Weights of a small mixture-of-experts language model, trained from scratch on English Wikipedia.
Size: 12 layers, width 128, 12M parameters.
Experts: 16 experts in each of 12 layers, 128 GeGLU neurons an expert, 1 pick a token.
Training: a variant of Adam for the experts, 6681 steps.
Below are experts of layer 7 (counted from 0) of a mixture-of-experts language model. Rows are named router (the router's row for the expert), gate (a neuron's input weights, with its number), up (a neuron's input weights, with its number), down (a neuron's output weights, with its number) and show model dimensions 0-127. Each number is 200 + 30 x the weight over its row's rms, rounded and kept within 0 to 999.
Before each expert's rows: a language model's description of what the expert responds to; "comes before" lists some tokens at least twice as common just after its tokens as in all text. This comes from a sample of Wikipedia text that the model never trained on. Tokens count by the router's weight.

# expert 8
It responds to: Prepositions like of, in, from, line breaks, and first capital letters or pieces of names and codes, often inside tables.
comes before: " the", "-", " a", " his", " an", " this"
router,211,185,216,204,260,206,242,198,206,238,208,170,245,169,197,162,254,239,172,212,222,215,234,230,211,164,229,167,216,213,212,187,181,206,219,223,230,182,199,184,189,178,194,243,284,255,184,235,234,169,242,193,207,126,236,192,192,206,180,184,234,175,145,165,215,189,191,203,197,219,195,194,169,209,267,175,122,219,229,188,190,219,197,192,233,236,182,204,208,207,213,251,223,235,224,243,214,169,227,237,235,210,179,210,137,181,233,207,176,245,189,225,216,220,181,205,212,189,269,193,198,235,256,146,187,168,247,203
gate4,229,200,192,229,216,159,171,197,160,239,225,176,185,174,170,229,190,232,257,155,202,182,201,197,181,161,180,162,185,158,235,262,219,183,212,200,181,185,247,223,130,168,241,179,255,216,208,172,225,194,180,233,202,263,173,217,204,228,227,258,181,209,199,201,163,214,168,198,226,206,204,185,246,212,163,212,164,160,156,191,211,214,128,226,214,186,234,180,228,222,124,202,207,189,165,242,168,238,186,216,170,191,236,194,227,231,193,181,123,186,174,204,250,209,167,176,184,188,198,170,174,206,224,222,200,252,171,241
up4,191,216,219,179,162,224,204,212,240,179,180,186,224,185,244,186,198,218,251,224,142,175,276,233,210,155,192,195,153,199,192,207,197,200,204,239,229,245,184,158,231,222,187,186,242,196,147,228,265,181,183,148,204,218,235,224,163,262,172,235,192,222,152,234,167,238,170,186,213,191,160,249,208,157,199,188,198,225,203,231,167,198,192,200,248,235,161,169,208,209,226,220,202,214,188,170,211,160,166,186,195,222,211,178,217,260,187,219,226,252,245,210,179,177,153,195,202,166,204,135,171,172,197,187,235,148,150,233
down4,187,240,197,210,229,198,250,186,176,216,237,197,203,155,190,228,178,189,210,194,191,216,210,267,173,214,234,217,182,200,196,244,201,213,206,202,188,191,167,190,205,200,214,181,174,251,217,254,222,204,155,167,204,214,245,210,159,259,211,217,226,226,245,200,172,215,193,250,218,189,169,178,210,227,232,216,243,244,202,181,188,203,136,160,236,229,225,192,177,278,180,179,232,235,154,182,154,237,248,237,257,227,128,253,175,229,176,188,182,207,208,271,212,196,214,217,198,155,177,179,202,220,277,214,203,236,190,208
gate5,216,230,191,132,253,195,201,243,225,234,204,198,215,197,203,156,179,212,195,226,174,195,258,205,174,187,165,142,194,236,203,207,178,162,194,214,215,176,210,214,206,125,174,219,188,183,251,145,175,131,161,234,206,179,176,165,256,230,179,164,197,253,168,196,175,213,241,247,155,213,155,200,172,225,190,185,188,219,205,260,204,169,166,198,201,227,229,206,156,192,178,197,178,190,221,168,220,162,213,170,191,168,182,168,147,174,183,185,207,161,200,230,182,147,179,256,212,218,220,216,213,200,138,231,135,200,175,208
up5,200,192,200,212,190,202,175,142,226,151,222,206,164,177,216,243,215,207,206,183,233,167,163,227,236,189,196,196,196,214,191,236,195,184,235,134,184,177,253,217,159,194,179,210,219,184,245,248,215,199,213,191,187,169,204,159,199,191,190,213,173,246,190,183,237,210,238,221,173,159,228,207,224,153,148,200,112,255,178,154,196,182,220,210,161,181,211,201,186,174,238,208,205,224,150,202,242,223,142,174,137,207,204,209,186,196,189,175,204,201,185,197,144,225,235,105,187,139,217,233,205,218,213,219,280,206,191,205
down5,194,195,191,208,186,161,167,202,131,175,157,249,239,166,202,262,177,217,178,201,230,222,234,219,194,239,192,230,188,231,236,153,237,191,244,168,213,217,203,180,171,205,139,245,189,151,200,213,187,177,185,181,165,195,184,228,182,199,190,222,213,199,239,212,192,179,202,179,239,233,206,218,183,162,210,135,223,221,220,162,246,255,191,189,240,251,189,183,213,184,252,185,202,245,206,222,200,257,164,260,150,191,245,188,130,199,205,214,197,191,166,220,200,175,241,243,211,145,195,211,169,207,223,189,194,200,233,276

# expert 1
It responds to: Line breaks and list-item dashes in infoboxes, tables and after section headings, plus pronouns and connectives like who, thus, eventually.
comes before: "|", "\n", "-", "The", "In", "=="
router,166,169,212,252,253,175,188,265,208,198,259,225,217,159,236,170,232,172,202,157,159,210,216,226,174,188,227,179,193,191,196,197,195,190,214,204,177,169,171,210,183,174,220,218,235,213,179,203,184,236,251,205,183,205,220,186,254,215,184,198,256,141,114,166,215,169,184,200,256,196,252,236,170,229,226,216,208,207,227,199,190,175,145,242,208,145,207,210,193,211,234,191,215,210,232,159,220,194,280,179,241,192,172,168,200,169,193,171,165,199,150,243,247,212,174,202,234,132,213,234,196,214,199,217,212,217,230,182
gate4,205,206,195,139,207,252,225,174,227,211,200,214,235,136,170,231,212,174,214,138,213,152,178,190,215,145,256,195,263,190,225,182,222,194,221,178,182,224,163,177,214,205,205,237,228,212,148,215,222,213,163,225,204,213,198,194,189,231,240,189,188,199,225,270,234,217,167,220,238,205,212,214,248,238,155,210,182,233,214,172,236,184,221,188,203,203,200,190,206,230,221,222,198,190,120,196,168,171,194,220,166,201,218,217,182,163,252,223,212,191,203,251,211,161,201,205,186,216,155,251,232,137,166,212,145,173,222,122
up4,180,143,187,238,210,238,176,250,184,219,173,184,188,231,188,244,171,241,176,175,256,239,199,210,155,251,162,204,201,205,201,273,195,187,184,227,217,178,202,221,212,208,214,135,200,182,191,175,181,228,172,194,240,218,221,235,204,175,175,226,204,187,185,116,157,193,227,168,223,211,195,182,217,172,137,207,215,203,161,154,214,244,199,164,173,245,232,202,186,182,259,213,203,161,257,197,227,252,249,201,170,231,174,159,225,203,220,164,199,157,257,157,191,170,153,183,220,193,223,228,199,167,220,193,210,200,236,201
down4,190,243,184,200,209,76,116,189,222,179,212,199,225,162,223,225,250,156,219,192,165,208,227,263,228,184,239,178,153,230,181,170,198,175,186,196,216,159,156,184,175,194,181,234,130,257,185,237,239,194,215,192,215,185,234,206,229,186,214,164,173,211,215,225,235,225,185,244,245,233,199,252,171,162,168,211,182,176,213,189,168,221,184,161,190,208,198,224,191,212,185,204,222,208,204,148,198,210,170,200,190,239,193,171,244,210,189,153,173,222,173,257,240,222,230,212,199,200,208,206,227,155,197,218,160,196,209,192
gate5,147,135,235,246,247,214,266,195,218,209,192,250,217,215,175,204,212,174,244,221,220,129,189,117,208,180,201,207,211,204,235,210,186,229,164,195,232,230,122,220,200,209,215,148,208,195,216,221,211,201,141,250,189,238,199,202,192,148,205,174,212,152,213,179,291,174,191,205,227,209,199,184,175,257,155,191,180,192,235,200,205,211,238,198,198,234,212,201,205,211,143,190,194,207,181,242,204,201,216,253,206,197,202,163,182,202,187,185,187,164,185,180,244,230,225,224,184,207,211,199,173,228,214,128,211,178,193,238
up5,188,216,184,206,197,221,174,237,150,248,166,213,176,170,182,207,175,222,228,188,194,205,174,203,219,207,169,173,220,165,195,214,160,163,187,196,202,154,197,224,169,222,198,92,211,212,258,224,184,155,251,223,166,168,116,215,232,252,178,212,137,220,146,205,167,208,223,138,144,183,225,193,147,191,220,190,148,236,196,198,215,214,151,185,213,189,253,239,207,180,178,238,225,196,186,234,227,208,165,170,197,230,186,247,204,182,196,223,196,161,220,208,174,215,207,203,136,185,196,208,166,194,229,195,196,198,228,174
down5,218,207,232,169,242,197,193,202,227,188,200,241,196,198,172,245,207,120,185,178,244,253,191,218,175,191,203,227,184,194,199,161,221,183,174,220,163,185,211,250,191,210,248,241,174,232,169,178,214,180,246,211,214,222,185,215,202,215,238,147,158,171,249,224,259,187,184,220,181,217,213,223,155,212,175,230,208,210,234,241,214,230,234,207,189,176,199,121,158,181,133,213,189,181,217,171,179,252,241,222,203,200,183,160,195,208,223,227,248,191,180,157,206,205,144,221,172,223,122,218,193,160,191,199,185,189,122,209

# expert 4
It responds to: Suffix pieces that end a word, such as -ing, -ation, -ed, -closed, -ael, in prose and in table cells like Undisclosed.
comes before: " |", " of", " and", " in", ")", "."
router,137,231,198,277,183,187,173,165,200,167,162,201,220,169,234,176,172,240,226,191,213,196,191,215,161,161,189,242,159,197,202,178,180,191,214,153,212,230,190,214,178,225,188,237,219,200,208,185,155,126,193,234,176,222,206,148,219,243,198,201,170,170,162,192,210,189,213,246,255,211,177,211,232,172,161,259,143,211,202,228,199,216,177,176,166,202,185,198,175,207,199,182,274,218,161,222,255,141,153,171,215,190,232,177,162,201,233,194,159,207,183,196,232,190,201,171,240,155,233,215,153,206,179,180,260,163,219,218
gate0,203,151,169,222,181,202,215,183,184,173,220,215,246,160,217,205,177,200,208,175,170,231,143,207,218,197,186,218,204,215,169,152,168,266,168,150,197,204,194,230,240,172,227,187,164,153,175,196,205,213,235,153,174,231,236,192,187,164,202,181,185,189,230,87,169,218,185,207,182,204,244,244,140,212,231,158,224,237,133,225,194,155,197,174,165,214,176,165,183,163,241,201,203,199,225,199,218,220,245,187,213,172,225,227,191,217,183,160,237,177,181,202,215,192,254,227,168,175,179,181,231,250,247,206,156,178,201,170
up0,176,190,161,214,178,232,238,221,152,207,139,259,195,183,172,231,208,145,210,140,233,190,190,172,150,240,205,204,197,202,221,230,256,199,219,189,192,218,176,165,251,204,251,198,164,286,160,176,165,195,204,215,218,229,298,186,183,195,219,251,181,192,198,229,198,228,180,224,188,222,155,209,176,229,214,195,243,196,212,203,199,202,218,166,164,241,197,185,215,159,192,187,248,190,191,107,240,206,250,217,189,160,189,193,188,195,203,183,171,229,246,202,177,246,232,235,200,239,197,208,183,198,194,224,186,214,206,212
down0,180,245,203,288,219,228,225,177,219,160,256,217,187,193,236,169,182,244,223,246,210,204,277,186,212,221,229,203,204,183,215,174,223,193,226,233,143,189,200,176,198,233,161,166,194,172,221,169,168,168,191,157,176,191,170,182,228,226,186,187,218,174,174,227,159,193,191,275,196,174,215,169,163,199,203,227,150,208,216,206,186,186,211,225,210,204,185,187,161,249,186,241,142,252,153,238,183,168,192,203,222,261,204,218,190,207,186,238,202,182,139,196,161,171,134,229,204,165,192,206,252,209,239,180,208,165,209,219
gate1,211,221,221,212,211,193,195,151,166,204,158,164,205,188,166,226,210,170,198,219,145,166,169,214,218,216,241,203,187,196,164,178,230,174,216,183,222,182,234,198,179,160,155,208,205,158,213,196,247,200,272,194,191,172,216,197,179,199,198,181,167,208,224,142,216,184,154,227,189,199,187,245,237,194,207,197,252,234,289,160,178,233,228,274,215,193,168,216,165,125,183,212,203,194,194,163,126,184,204,164,249,196,229,177,200,157,159,175,211,168,222,191,204,155,187,196,185,211,172,225,129,249,191,224,218,232,223,194
up1,195,205,254,174,239,126,187,202,164,234,150,189,232,223,185,210,173,178,182,183,175,174,191,202,193,231,214,224,198,188,201,216,257,247,194,142,220,209,199,244,205,186,120,221,163,167,219,180,214,259,155,214,183,166,183,232,233,208,205,194,196,174,213,166,199,214,214,228,171,244,237,215,244,160,240,225,237,180,208,157,173,176,207,244,142,165,149,215,178,170,148,231,162,221,166,196,193,179,235,231,213,168,161,190,143,130,166,175,195,166,216,179,216,190,217,200,197,236,208,230,174,204,183,205,237,242,208,183
down1,270,203,172,192,197,187,212,218,158,236,239,151,208,213,259,216,299,218,200,207,173,179,227,207,186,238,241,207,178,200,173,206,252,194,227,203,168,203,211,219,218,187,223,206,250,227,223,195,211,214,181,175,177,248,216,142,172,210,207,157,252,216,224,182,223,227,226,212,156,156,190,227,192,226,243,146,156,226,219,240,182,225,250,200,260,234,187,227,224,238,207,213,212,181,242,192,163,203,163,215,195,153,179,213,207,158,219,215,209,181,165,207,216,222,182,174,220,235,204,207,218,259,253,263,203,207,153,191